{"n_layer": 11, "d_model": 320, "n_experts": 16, "experts_per_token": 1, "d_expert": 400, "d_shared_expert": 0, "activation": "swiglu", "moe_layers": [0, 1, 2, 3, 4, 5, 6, 7, 8, 9, 10], "router_score": "softmax", "normalize_top_k": false, "routed_scale": 7.85, "balance_loss": 0.0171, "balance_bias": false, "router_z_loss": 0.0001, "init_std_router": 0.0173, "lr_router": 0.00194, "n_head": 10, "n_kv_head": 5, "head_dim": 32, "vocab_size": 8192, "norm": "rmsnorm", "norm_place": "pre", "norm_eps": 1e-05, "positions": "rope", "rope_base": 10000.0, "rope_fraction": 1.0, "qk_norm": false, "attn_scale": 0.177, "tie_embeddings": false, "parallel_block": false, "init": "normal", "init_std_qkv": 0.035, "init_std_o": 0.0435, "init_std_up": 0.0501, "init_std_down": 0.0501, "optimizer": "soap_variant", "lr": 0.00784, "lr_mult_qkv": 0.5, "lr_head": 0.0101, "grad_clip": 0.5, "warmup_steps": 200, "schedule": "wsd", "decay_fraction": 1.0, "decay_shape": "sqrt", "final_lr_fraction": 0.05, "batch_tokens": 131072, "seq_len": 512, "doc_mask": true, "train_tokens": 550000000, "steps": 4197, "dataset": "wikipedia_en"}
Below are experts of layer 6 (counted from 0) of a mixture-of-experts language model. Rows are named router (the router's row for the expert), gate (a neuron's input weights, with its number), up (a neuron's input weights, with its number), down (a neuron's output weights, with its number) and show model dimensions 240-319. Each number is 128 + 24 x the weight over its row's rms, rounded and kept within 0 to 255. Numbers have three digits each.
After each expert's rows: "raises" lists some tokens whose logits its average output raises strongly, later layers aside; "gets" lists some tokens that make up at least twice as much of what it gets as of all text. This comes from a sample of Wikipedia text that the model never trained on. Tokens count by the router's weight.

# expert 13
router:120113122162105126152139119140133179119102128126169100115130140158169170149128087106138076136105112133140083075094118160158139097129102163098165136152161129113146098107133117133115116106103128110116117119142158147135207120132136164124114184
gate0:126079109105132114156135125168174111120135104121083121131107127145133118171135132128134095129154130099145134120096131107113110147103114119108141151096110133095112145146148075089103148111158092147188116120099110116106154098153102150167093089
up0:086146128155167123113143147111122120065138135120077135097108097133103108167131105136118156152167098131131170129103134092122161137146149110095135146108087112090109138109116106153142136131091116124153132096128159131055171087121141122111171126
down0:152091148102084171156177096131123136114123171132151138123130139101130139125108136113113175119103125141157119134117162098125107131099142135104147146115115160117142133153105164145122088148142138125123135159152152105148149148118122149115117101
gate1:160131139161075128138106139126117144141111101183145122162148081165125119113151071101092123139146131131122173127137104120106183097158132148063109140127110144132106158093159134118137102125127130107103073141128127126101111132103106127124148111
up1:132115092156117157129137123117142130114170145084123194110092154084097133139140118169142135115111091111122094124129120136136105119101138150106149113101137141118158172143095132088172113137146115087122099151155116140124118122139149139083133167
down1:140129149098109128109125153129114120088159157137152146121166102142125129101137137155099119118142149068137163108165116114118122124192134129087111085089161095134160157132133105132140135154136146139121140144101137150144141141135137106118124089
gate2:152143148111180101109096148167124073166138085156081103119088135120114173111113164148161108194139129112118106122131112132177114150118108104100136130113140101162153140142115102155105128127093145118137106079108141126137139169127135122113133118
up2:136115091141107140135096095124122097122077118127157076058130118090166115147112174131109119149127081155136136136129115088136146157128130142171137124139114110140106129115130102138109112112130118118086142137153096150124140100143110128133144136
down2:178134155139169095088133115155149086157094104141138138147096087139108114134134126128108101110103127074105095130155113137103109090154095122132111126128171132158101130130137168094174091144123144113136133159087157177095139096120170111157109114
gate3:150155145177112190173183114128107115149119098112147111140133108148102159143126111132140096170133132147142133124138128106152169113144138117147158137137124083162148126167087102141128118136122105154118123151163120114140106132148194130173167121
up3:168170143095121137129144143090113129159134159126134100142084147101139134096144154115119107130140154146096098128113136127121137092109107124145121104112152127164110131113107134139093092121134138151119142129066187127107145126147116145084132146
down3:110122101127108183112114129139147175167153090154128111113177151146135125128141104105104154156115122163126139122164152112155131146128093132131118113125123146128141118122113107054127138120127125107170130135105099111142111127132160134117112140
gate4:115117127127145103143114150131087122158165108144110155087100109147142100116128108117115073154197113087107147137108121121152156083133144127096139157142108112126129144115087087102130143121157140138091128133100114121121121145155104127127140135
up4:127133105143079148117121108132132138117147127112144129175137102145191139110105154119190142151104133104093157146147105175130157088142163150120141139151149171101139130113106132130138143134101162124139127107138127106136142127127157111112153134
down4:150181069126141118118172150135147163108164095136149148169107121138118132141104126109137137112142172121094133128143142130174113093150116126190118160162105095107134126110134137196123140135147129106139126125129144161131147094125164140151151138
gate5:143167091151151120131141124130112101138090101129160113094070164101083122102104135107107119164092115098140158128103101154151113145128106124131165117134122113139124135162106117131117111136184077119134104136107141129147115171107139122137088140
up5:119160147110117144123135115157147156142169148129047115147116082102125135127125128098147150109128099153144130106147102102130134121148077127105127103119123115136111107153155135137131125120093142148119127129141119149136109140118141129137116131
down5:149130118141083125144148059127131102120107125165144116113181120116106110145108140097125118125141129125155114112140116092159122118117106106158159145133155153119153142129125126100150150108122116161096164105139140128076126126138125103146122104
gate6:123133140159119157138140151066120108075059165077134126156142124137150110171118126139101142089093122132098154151145090107121145127162105165111102135116112138088148124166136162126117097140137141127136149133097165112107160149099105105114154073
up6:113103145120144116131170127121135142166092164109154135117155174117138106127143149101114123132150138131101155101116102142145120139124132138147144136095114126106103107125148128152110161153150126182114099111114131122133153144084124132100159115
down6:084158122106093170101130121138103154124107097116121115117157133146100134141168124110107124139102106160135116151091177145136123122154112096139162159127148123139125098155124103145127137166080086135111196145136135151101115075100105097139144109
raises: "20", "12", "18", "2", "19", "1"
gets: " ", "–", "19", "20", "18", " $"

# expert 5
router:093112127127130121135139152142074164177104157107129120106155132130133087169131115125113099131117105145119101122103112132117133102154123112113110100106146093158125115106086122133104091116156115130080134145167143164181164113131106152114129150
gate0:158124157137169158133126106109101142133141119112120176138138143151108183126126133142108124123109128138140127149181125125163151115113119116122153155122149175109119116104160096149151136104116121100154165172099161110141109105147141139155104119
up0:144102095151149110125165153125105137141158119110114076131115111105133091141141169160146122134172127085190103133189137128127108163115105145117154145100132119129140141142124128133097153126128151109127132116153143155124130106157144103111090139
down0:164122142135136162126108111143132094145146095112103139107147159106116112116130117107090138123125110108113072176148148127080124134186120127089134155130130129150142122138110136136121103157130118132173113075143122138161131130127116159052105082
gate1:141132116133123161129112161115131122135157095065150126080154132108099098149132160086108132167149170146084127137100114123077106165139139151140141094177145103081130088131142136147132109117123130113138152141115080119075148120131162139120104182
up1:141138130100137126134106136123095104133100105151157123136098142124134110108124128128099131093134117157145116145099127124154123157113178121138129154131128148106173139074099124133135185092161133162098158143138100145115107158129130127092151127
down1:138122167130162148140175164113122148128152062113111126107125178149096189083120149125174119104145110120140108182137134115112141129090117135106132146130131122125146134092142160146098151199091140154136139159133091147138090111125144174110125149
gate2:095121105133104121134140101158135135131106136137102129126162098121112135141173119083114138106079139157129135109131128080141157139142110142115157112121123127131125155122127134084132129113116166117099158124150113138130126116100142126130104146
up2:128129139154151122132119092118098125144093106135093136150109098140131116099131135134132099120137172166122105119115120141160181156127161089099093128107098155134163159095138173136118113131110117078119145114144110134129075122129127138100138100
down2:156186153123152122129112134123167111146152105097125078095119159140141157103122151130133095159149116116114110105129156110130106135144129151132118130109164107061106087099100107150084117134136150120142140151130149062125083124109148089134146129
gate3:111128157120127068100155124133155147144191127119106118131146128129104121142137186127129111138121115119137171148118120086143125120091103171117108114072117150161118100155090091115142117166088107126114128123131140119159126141119117135119178146
up3:137119125125157095161164149141128115079170104113134143153171130124126126112094082123102130064120137148159132139161104118108155123137144139150178134092097128152162138149135108077138097120136116095112116130134132145188179138162095111106105168
down3:101109107124097121136115132144120079119123130121117132170114099123088095058139143150140146166120124143137127089132142104108131095076142161137126135100114100127155144122161110142133127154152153084102117132127187136123122058084091143127082142
gate4:105138133159123133134125086141105087182119145154094155126112134126122107091092184121120117120154097140126170108125114150159108148144164142115133138095157147131136094140150138135136130058086149125140127090132127101084135171149133083106189140
up4:123115136083143157163115122142130145101124104122109136143183123108096126144137119097114122128116145122116128061142118112171147105136147140140117093126121117088164077099134130129151131133130136107114132170145134084144176135135133119147094124
down4:122143139110143146137092126150106147081144126126118108159086138155113108138110161117139100141124145088164117154146101114156126164086169106151113137130153116104169145117081116094103170106126147122123131118096110127126169168137118163149077140
gate5:093137101137131141155097114123195123124137159163121124130159106132125145134130168121131098081151130141184128115144140084109093145116142128148115134135124096148165199100142156131114138138104131126154087135136135147156128099122137109132141098
up5:146171118130143126143149084142143119146161119111145142072140163138141101126146104145126109174139141104088137119159133138121139132159101178134149114115119140171119099139148117121102112084121110165117092123107101138130120106146143114088143124
down5:170141102078157134149082113127163129165112112168152129063154143130133147153129065145114150136140114109135157143134177102155134119175121086139123131176126133127128083083137131114157100166151137160144137154114130100121125147130125148150131089
gate6:159106183106121148111129137111092129107136161143160130105176166132134177094115097119186160116146126149133151129104135129135117138141118130132148094127125132112114139150148142096121120146128159099115083137144126111106107139113125138085149157
up6:136109145146146156132136128138110126128133150124095129150135107140115118122127105103103167123127137174145141168120108131139144136087109159118123171128103113120103132114106087156117149107095101119103140124118149131116175165170143106108099153
down6:134115171131126157095095121127104166148133126118113111153136159086142106125118167169149119133096155112140114145128158110169189085114119143108129088163109109143132106120119090144129163136177140118092156130128114136164135150107119142126133102
raises: "-", "=", "V", "P", " of", ")"
gets: ".\n\n", "E", " N", " E", "N", "M"

# expert 9
router:105126139154116138154135118125093115111128135120198175097129117112125099090188186128122127116115140128164078146116097138151143101122115132111145148084150111137120123167109112133078118102129109130088157128101144155130130154093110153108087148
gate0:126144126086181129138111112111145149120154127161125108138149116125085119138136141136094113161120178098069160119168073144109125117115104124101127167136147133147106178126138134126133114081152101128121141110123141190133167129127149105121139108
up0:157106156143159168079110167156126139123101133152107160125091112115113101137127116138111125150086116100091112145106124140111139115104155148116132128123107104129130112114127123179213141140122124126152127140162157138150121121121114074112106114
down0:097140117154125079125125110119158200131111083143151114119156121124153130127129125139152075145138141099115127182178141154125077153143096134146159160091114144148161124115155115130115102140094127090114098140233106148127134124119084162150135071
gate1:109109138091094130113145144161113100078128120084182111151128125161153136130155133103101118145104147132122075133148114141085153151155117123119155142144142131145132127151095112129131125123108150143122129126091172113137070163112122103149093103
up1:109122091144111127121112099080112178131140096135116138111141123136102129111110091103150064097128145118089160091138110132144158129104113115131147104120101148159108143122101131121157168129162115116158105158098101148139151121100155126153154155
down1:142104137076159168090139132106109081091135125108143125163160122145131119137122158162102104114193122146110123097140128104166098137105130122093169158105112170112094122136100122147134144121143151170137125142137145136168087139099130130141175112
gate2:140128125106112117136171191125093154128143147143102146105146139109047153145109133115129124135130090134116127113153133141110079100129125153174103120131120120138193120105118105142120133104126098146099149123134141132118092069135139109123091067
up2:096118089086125171132166159145082119152138122085091139119120138117121176142126107141153171102119108106126147169124153166096152112134109146125115130120098137104167114089109113135131134116130136137114120120150122076127124123123089116130106130
down2:148132160138112132136127135124071127173089105125173159121125150144157088143144112115108124135146122109077135147133123084153164124090109171098149126157095119123097137130102157142114125157148137116102158110110115120144101130135170154133116110
gate3:142161074127109143170137111097140152134102182130146093114143143135119092156093104118136186084111146151133151134146143142161105094135131097148127127137125100135103141116117111100144128136153119096149107121121140095143132150120062128097104091
up3:130161128152125104138113089116102114164110124105106101100084119107140118165149105150119054131124100124114133165094121146181083125145108142140160159143124117179123104082161148122132123173148128123085133107125128182105106152142138146115102124
down3:119144112076134128142144168167118120134114099073146091130144155102154102148127144116121129121130104114152127135104151131058101133116118124149152120143109136126159141132114114113083127141165129120115104132123106129146098122075132138155132138
gate4:204115140128144111138081089121114086118137140157143089161150149147128145128119108121134140133116169134171126150093100138115141108121138158139101102126110159146157127106110124136126112127144140125087163131109139120131106078167138129136156151
up4:080146149139140132110166136148181181114099116091148118111143123136121092121123124167094129161165099117132123131143155130155139132182083104146141153091133148144123082118112121135111158110128132094162120097143113105147160142108151143090161151
down4:119139086133145151105120149103110114111118143105148116143170081151162085120171164089086110110114124170149094083129111095149145104111128127154089144152147124130086136079130114129133109161148152088123107183074153136146123141155093156154112144
gate5:158120169134136130156126139095118096131109179131138085141113087119090135141145111116132157128085121143123133086140135135131127093120102131128128090102159104169162114071134084145167147143172096115104149130147136154123069112112129113130080150
up5:126150126146160147164098095107154157108123168125148130102110211101124128118104146139130095134160116136140106113113150120141145150101131158101138094080128105117111111092152152137150157135137098101108151109153148123156083135095123121166104158
down5:131100123112145131118113141127116186122096191152130137158116109140140180127107135143145091111137149093136157155117124096126141079139160151144129140150105096049162158115131117149085139134172142133122084199131092114113100151139156122145112088
gate6:137189119109118146121145152115084108115096158131103131089135159121168116118089088113087135131086128152140131111110153110154074111099137125147111141081131119062077122131169130126111123156092100130121163108117122095122119134131085120149121135
up6:160120134110097154168104099158141112149126159151104145123111097112121161130098096149120097176116081093154127162132165069160103133138175130148124139151143102133088113119157127111163125099125103163143123145108127084133116151142137089107148102
down6:079135101151136084124135088103141157087064112173088122104107131115138133188141140108098189127144129160129143093183126133088157116128144146114155162172109124138131100142103161141117110130109087148133154101152157100143117134098130144117203133
raises: ".", "s", ",", " |", " ", ":"
gets: ";", "st", " st", "est", "th", "ist"

# expert 0
router:107115089137129132140130162100110132145166145113112126115151161168151131097111142152077098137138189127120124123106117156123137107151087141106145133144159059137155113148100107117123142141134072099131154143134147129139151107132148163143140140
gate0:110128137119149136148143117139141127141142151123127098103072143113128139146082147107097158117146176156133101081077119076129106113135126177166147169126137126095150107138154160125120135155123135103166138112151124104111129134177138119096135124
up0:110112132150082136127144153128198131135105131130142099144141109145108127080115122117119097095153116117103132134151129110126151151120109113144148113107115128147087101154114108136099091149120106128116142167122100153139123175113163113121130153
down0:108122135138112143125110116107126181139159095107124182104122123126138094115130095158147129139073104125113111132089150122163123053154124152077132120137109094103129080156168126140129131148135109089145146105182137140101143135108114128153116127
gate1:108105155146119112138153111159128134123151142106159111166123098163083056137144134140134188068147130110157120136115120122142129109133100117109144130147129197140148097129135095098148145131083135116105104159120152177138134092130098099134130136
up1:129124124136112115118123158119149191111135118143149131145152090165128098178117133090138131097130099083162146082099097165129138094102155127130114150136157153115166113153133141126159094121109112135122106084112130106100088128115101112137154167
down1:172135164120102137106145090094128112174125138140143136103138149170096082141145107097152150109130100093125110116111082138142180102092121114145125164125140113151142081098143124086146148134144092109106104126119147149103131112113157135064123112
gate2:146165103124153149111151120134134112107145087130119105145095113129160093115121141104120134121135170138135137168178109136128128158130107155118166097153166152157106121122139123139135121097115105096117170145130139133161162142114108112153137085
up2:119103149096124101131135124163137125130121133086138153122148110117126152133150110128135163130115113132122106156107144146124117149142098130127108140094103091108146144134119160194128118156155113120076125107168105105145129103137151093116147099
down2:163157143160136165133158058124077097143118140109124115092143123145127115115112160111107106107127156161171105140123092093151129106159132150166129130119145098154093126152109107117119163110119078110118127136116110113149161129132170156173108173
gate3:107079082139144105123083149129111114140113129137092138132153159161112117153135099125122148134091123152098115123122067151180117120139128131121102116110127167126105167134147087143103142134131110144151127131143107131127153101119118098175162118
up3:174115160122122143137087151109107143090113129150156150135147142109118107124117140129126170107125147162118072148089142110137145126106116133117133141096145150107138114111112140123116131113144104144118146156151127152166127100147128148109112119
down3:134115110131094148059142141145083151130136165086177121115105119088119133120150086102133124104152137113140117126135123159183135081171129144079113126124172146062113128144151135128131159194141124104111102127118077115125095094158107102102124106
gate4:165119118076145066103152091122124089115142099151127165107165137137145142183091127124087105091155112123170136139145104153103116063136156117120117146134124140191118111148114166132096131148094092109109123126158113127178122146139093129087135120
up4:160123132168133117149072119130091128108122136155135186149124164163118144122096093091146121134135129130103155108174126143104115133165138102119112099110120145109131134146128147156175166106153076135136100122077137142098122131086116141086125121
down4:140180105102160094115140092162110135125148094105123131149133180143094146129108132144102157097128100150133096096082127137107128108114163113114167121157111137158129106139083150096093117178077135175100107150154135110114081187139167142115148102
gate5:130143122132111124167165145150107125085126147119107104099109171119125117158126144100098119159132122151158172130142124185117116131098155113110165119146132169128130149161119108140155118139124133126083151133214167125118152088177135165129156107
up5:083158144154126102138174118116148149119104121146140106132088113137120163106139125158113120100133122103120115154126125168108151044098135136122162084083156122128141100090111155153086167094103134150097141156099129147075149107121136120139089180
down5:146136129127122141105092108161128105157146137111151085144165156088155111135124084145075142065159143149131172135156151083140092162149143131141128083154087128120151126133112127100098101123132136144190094089163115075159149113118128161132129097
gate6:143183089135105103127109140072174138148148132149123117116082114160139146122124124140102124146106133136154119135089113134111136111163131137088119140078107068137117134150104138142094111173149119105144177149125124148108134151141123140114111134
up6:079099133109176107148114088151116125100089124093145179141186132134105071127085101120111113154105151152122133139134152132151138139094154153130122172135157100089120149102134102087140113099110133175135149155118138094129132100105046101106098139
down6:152107137078142130077122149124114078139114151146160105114139113119161115114143119125143148064143149091126080112163156152133098130154095099114158165097081129108130141134113118093108100160165077123153127127159120134118138168135097148123139148
raises: ".", " and", ",", ";", " ("
gets: "a", "i", "o", "u", "ing", "en"

# expert 10
router:106153082163131141142137131119093147160124152127121187139095126131172154139130128166125114105117158145119113109095109108147119104119120097098147119130144102134176126099086124187107117112160110112127109095153127174185140152165117145143129156
gate0:140147135141112100137107113129121134160112114154146108145139133156104133131064127112104120074173154112130093154107138141157094138098130128140124076124129113141124120100184107172137122150121135124102147132145103117117089087104150113087087126
up0:065119111064168111155144138116062145141096135114131134146134154105107112141142148125135083087098128096116156108158118142163129165061141109152135152120113170129163159110133131120138136139144150152145170152100123116145109133136115143115137132
down0:163168119104134123130140172154106136175097105133124130139128102166148118138126125110134130080154137127126171119119142090108108116133120123151130091092095087123119131153141137135113145119151146121098080097104121145107119098122145109111060170
gate1:152091128099138130105142099154078120116161114103124139134165127150159155121107093106098133135128168113139143150127154082117137133108137101129109129150120092160147114155139134092092090099145130135097124116100129135154155109052190149151104097
up1:137105143143121131083154148104158118148120099114163153112130114057136142151124115115119150140109113133110126144136085125135157068126108137136086109111139102094147101107122129183152102109172127104134127124107114103136083126143160092112147139
down1:106140127115126147158127133111128114083111132083094117124117137140115091163089144154080147094092125090131132119169173130122142145155155122111141141085094139137138096085136137138137140139153138126127159149138138119118158140159118107124135109
gate2:141115139142127148105132134137120099172123122095170138162165086174145158123115141104130115109160164137125096077120135135149127156111143126172128103145108125145123145123105120139068118086098106140146082162169151125183159156158100125134139168
up2:162107134133096122072133117120088122130148124139148115127140101099088115156150137088099123132134119129117116080136120118097141133100147122126138138123095122138138149099120181093125111119144143143161080138120136138126124157126149125136128151
down2:158155083133089117065123100112115139142150147135142104153150117145111107110148121138108068123119118134147169076119115085061113133146098113140135138094152153130104124139088192121120113124121109125110108127086122147137158104122144106138136138
gate3:131129110161134093100107094147085165095135192129148149142119115129117098116123118119131159148118169146099132109120154110102152094132209147116102157134104098122145137098137142126105123138127091148172117163116089143158092114126129113134150116
up3:123098176070139115161149144154130195120116135150086177138108139118121135130100116103138113091102184085097194118178131104097160127079129137103111113102141167119146147105185141136135120162108140130110140125155152131122147094132127143098115130
down3:125101127142118095089145143107122141151143143151165160133119134119171155192123122147127119081086140091129110115110112091112160146132152176151139127158127155139127158111137140099169129124118159145137084128137114162136151097148133104115079166
gate4:093110150144117123095128122101122138153122143110116072181116112160178137108164123134166130150075161092110107094084063127119152173149102121120162102124128156122090116115154125165124141153173121106102106136083135120120090086132125139127105148
up4:160111152113099200118144167143109128142109079139137163143132140107118118150120122134115109148115134140124142115117156141142134100123123103182140137105149105134137139137111120105133116101080133134128114142148116113113113129142139077080157143
down4:122100093094188128148114148150136106113139107075142095128151094064153123154154124153135062119144136133121122100146116132121153128139099144138109113148164150138119113112148095126124111102132158179095110173111126110140116114121127128120108134
gate5:177142138096136180204126189120114090096134163106153133095164120154143135118139156124113073178108103141114111147129119150133114139164138122105119137115108157104138092146142104130129144144132080132115145108138092155142104157118117171108115135
up5:134155142134110152154156132140105113127139101097153108137166103097172094112128187116124124117139148082112136150134084171100111120133106134181107093129155123093132119121122098142127103075102084109130174156194105135157126155130133126140124122
down5:133119126151144135186121096146108134121115137149139136102132128086144172163126113124146148160147140119152113168195122131120136110116130097141090094123121185138132127146174096133118160143103163149109177129132129130136121122185130112083134156
gate6:155110140092119087113083152126128124116144163156091135078101136136154135114108153137168087093130156106097116137115126105150150169095120148149158130128146152117130094131103076119128127122168077121120098148106146148113120165172157154133147091
up6:115137124101168114126150107116128145171119130085175103150122115128135155141146173184116156146132120144093129110165121119141107122141125129167143146138129079165158102107131162135105054123143106155145151125068131125145172111162139101145132132
down6:134154113112140050153154119112105076090105076077124139063152147183085146108150155115102166112144123164108102112134158130127125152146120116138133166150116145124151108129110132137119130123110157117132147123140143144105151102131132137124101159
raises: " ", ";", ",", "\n", " (", "-"
gets: " f", " the", "'", " a", " his", "'s"

# expert 1
router:122124104153128102157141165146142115153107140129125132144135089169127127114097132140137091111161132107170110128100125141179132093150119162120120162148149078148159134149125084136148125110103092115133112127131150157178174135152147158142106186
gate0:135114108167093106114133138135138122132101109139100107172100127117121177146129127125147122131157107169111151115082162105110170141174123126130169121115114103153128118114124086113094101135124103164134107138147155136133116057150139107152135066
up0:113145150107155134127112133144119092139107143125131121095128152143160157113132160128110107102132142074150143126181112123070137123148125110134168151116190129117177117117156135144127102128091155132142151130147118112134107173115214190158116119
down0:142135152115094111157131115107117125117118185142103147082146124133150130126119162117159140057110146151137116127142122124119098122120120116163138127147135092165137131153089126132125129138156127093152132119155119123088102168125127088120110164
gate1:100133186131142081158132139147140147141091143116166146164126168091088127157142128137153125146163098111112140134090134097126122146152133167159127134120154110151103080101122134159144159126099149091115104134136123121120085125145125139143149152
up1:166108100125141126093112122135137147152120149121126138092163137103099124157132122079135152132151113140151181098097161152150124163149126119172110138073159127140172100134185125107101140159125120132086124147114085149117124098169135134102130125
down1:137086136128078112114098120107119187079131103116144102161129122092133111110185170125092086147144147105129150091138133121118129114137093127168129110100107112152125131118121127104141120147155113138062120132129119158144141161127120154119101114
gate2:092121120103151093131122127135072122091176137117130104175159146098155131136109135181108116110137151125105127128153117136123139133109107116139137138153139160147115099114135131153131132153102107148106129141124156078093147105142125104135152120
up2:106095138133139127140189159157112137117108114176156126123114169122122135121133161110129168152145089202102149143160126157103068160170098130119107149178136142121141128112150125084065101138090179107102081122146140087116128133164137145133120108
down2:110174093101167135125083133167115110112160157173114164133137141131138154142095114162157125100106168149118100151115116145156112144139150108130134139144186154137150112136122149130101148121136129154135101132100105143155124154106128126134105105
gate3:112127140138122130153087107133089130166117135115103115144111131128167147172125126128141126103160120111132115158134147148097131148129129124108150165115137162116183152116142120111125133137138175133098194162096124089147134115154096145119138113
up3:114107133158111172119153140131115133128115123147158149124164119075114128123125116143132130157130108113151129075146090136146083147141109164123122130169137120124116133170122121117127117127082139140099141109117156192107111169137141119139126128
down3:132158115141095151154138137117145118108162125097147116122095143115114131143108127147110149158155156134127121137136113166175128147090135140125160105118053122131119119145134124107137093142087112129126174160092108107151118123104137147121114139
gate4:129131125165082129147153118125127152124136141126120129154109145139138116112084134114131142138123154168103125095135104100132178169137083096153124158121098085132138110134092155124132107127132092142149136139119142143112118079154127153083131132
up4:084107146124169155111154175141117132119131117139093121084138114104114146125149152110110100145168123105103150110133168138142124129138141186067122137103138152124121144141168115173109120131089105118118143164116078154124101132145148124134117137
down4:132132134106103186095117167108173121159095122126152112138130123148131150133148168116132080142155139113129096099128139158132105150125185116108121111114138116129137114112133095135105085143092114108135148147068124143128156128122147128139176135
gate5:114119114132113114104140199120123146152148081143156181145139135138128143123151096097094069128124135166140115179101106117167131129141139161133165142136117103164148159136131105103142119147123106125124123122098129155133142107115149149112163095
up5:099115141122117129149173142119169184097140129132113121181099160109120083110130107105176113082130155106121149142102176142149137116138112137107141141191146126119087121159107092140112107142133119096128126170130117130185111118125101102116159133
down5:068126111116127067152142091139133132114156110125138127124135141121122154106087145093172130150189089129151154134134153162125159132130115141129144096150136103099096151153177150099122114125088124161108142177134140180111140146148149094092111138
gate6:120112095150120119114135163134110127131094177157129149122153162097121136149145171105093129092101115092124122089109153131093142095154093167079120155083138167106183099152123108146148146119134147090126106160102138128154117161138119154138116129
up6:067134206143120110118128124138134101126144134167165093121107118081107156141129137127116121144133146153128111162159124101164138087089156141121131078144116120138123130123106099133091096100090100117145153070129138126114147130118172201147139119
down6:116080207159122150107144116141143145115114148135177126120104146117092136142152115159116141178130132116103087112116111116147105125077121122115151119128113115127142139088166162125106130088120116098141146112136118146131125139130145123134141129
raises: ".", ",", "s", "ant", " and"
gets: "l", "b", "r", "z", "h", "m"

# expert 7
router:095114135114121101096137129123156126148097132147115150125137096113165106148104118138167119140155136131100112077092109145109130088146103101101121105091158122129143120172129122091145077121179142132063140117152157169155192166117144143170142137
gate0:135163136101129093108131101133125103151156151156128150114135145110166152100117090133102124103150133106110115125153137149129185167101156124113147095100120132154143156150160086101133144138096129103098099127115120102144078113107116134119123163
up0:147141161114112143155142175125139106095117149069175136156127087180115100142155147142142124078141088128101125143121104164138104122089125095125138133116152083179093080069104140149094115146161153108112126152130139140105114143126103101144180154
down0:194145154109163084178140124087148142128087155129121119080151131107149079124082143145149128128065139120158136107118094137075103123121159096137106105127133157096148109095176117126110130145149143151138141123148095147121154105133118131087106147
gate1:100137145142068158167128158141144140095143137133156061146109104117124131101155156122162125140137119121166139093126193109117122132139130125140131115103152172153147141130087132162118101116130101148127150137149173131116107155164122151126153123
up1:111088112128156078126133136122119117083121085127147133169097098112102120128105130131135142137154145138138121116092072126122136093081087150117108090130128096118136128136138138111114083136112137088151142100137121067138192116124133133128125102
down1:144129070124162124151129137165106124132113111108148135136132136160104094097114125118150140130167167090133070142132138146133138079098146136146135150108149117109149125148138130137098131139117110152120101100141084135133166150104134117128067115
gate2:102139091136147131126136117104100096219125127155144128134099091105130099113122098142124121111134137151114147091157113119109114096146137111126165102114187155178109149103151126114065131117083121143145156130171118134150184123110166126144129152
up2:132149132112109163100132123123111113145092145157157147106112110135145111117124089146128139136108178112062150157163136140105185067129084116129134106087150178102134127130132126117057120116105107148120105130110141100086129096153124164138138107
down2:148098151135111169121157144156158146104081118095126148145110158100172149086099119154128121102122130133150144111103123118134134135119074140150129126154134121080126125114134162096129103104112119134153133098092150096128096178125175106093110101
gate3:142131169136111133124073086136118079138104125089103143119148110120127095158125124113139152119095146111140157081107132152152118153136139072129116129129142125085112082135165110085128119133128097125120106127162112088154171148093096141110141130
up3:176127130118142118150148093146110144173106139119148139152131105138087122140142088151136118111113136137098131107146112159160084118107142086112128128152142121108081138162146156152150104140166089108074125090130134078137131114099123080156115141
down3:109135098115127141102133148166110148153123124156159084144158136149135146116114150113133149104160098083118091121120137100108128104181109145152126172163160108149121114131131161120112137133129164190114154126133114161139133143141091128139132113
gate4:093142110159153107138123113098119127164131134141125134154145106124143127115125102120123151134095150089112083179126150134120107129172096082111158104103086113182123138138102183155078129133120155113109121100149084117092158158116114123148074104
up4:116124141104108137117135109153143143083145129157129162132145079122101163140143109079160140144143160171139095147118175123159127117152133139122108103142129087147112129083142105151143183105078130124118128132132141128103132119135106152169121107
down4:157126118190092157144098180120106127117097129091169151093145140088157125158109148095110165189139107132134144105164093139124111178122138160117122169096007160132122151138124129109134116114147089151091134135143141112098123135105107161144090108
gate5:115143123103113115090118163148124157166153120111135113146162136085134118133134097139113110132145106175109114123143109158167177139137094115124083146116083130137156141176118104130132159132106104122131155130139143136103106185150139137106118110
up5:114132100133083116120149144126152151134125144105056134121149119107124125135115111124152147147145104123104122162103120144157138149116111139153077143154137147152137091143104098112109134169128120117139176129171109156122146111106163147157132157
down5:096128115119156139144164114120125172145158135133148124139142115119155185122136133136085111125136145155170113190097126145137118135147138105183140121126139136086133109143108153137066112142133160104129143144134124158166125103185156107127128096
gate6:178126064150091154157136120132146117095129149107112121153162110094147128119133162150148103140169126100125081122172165154133137112145129128117139127130126153120109149105125073103110147126139123106149154122118119160118113116071124117097120101
up6:139134110164106107074138121137091121115156109076132127164106144095107103122134106064155130114144143127104129125128094130140104133111162154188137104152113122141166084110161114181131122098088119134135135173127104152094076150163109127156098096
down6:134148154129125157113135121134132151135176114120144105089102147123103118123113098133135096099081101129116103156161144140147097148097130104118123148138115067142150142100171157139123113111093103117162121106128112155063135136139171121133079156
raises: " (", " to", " the", " "
gets: "\n", "′", "°", " (", ":", " /"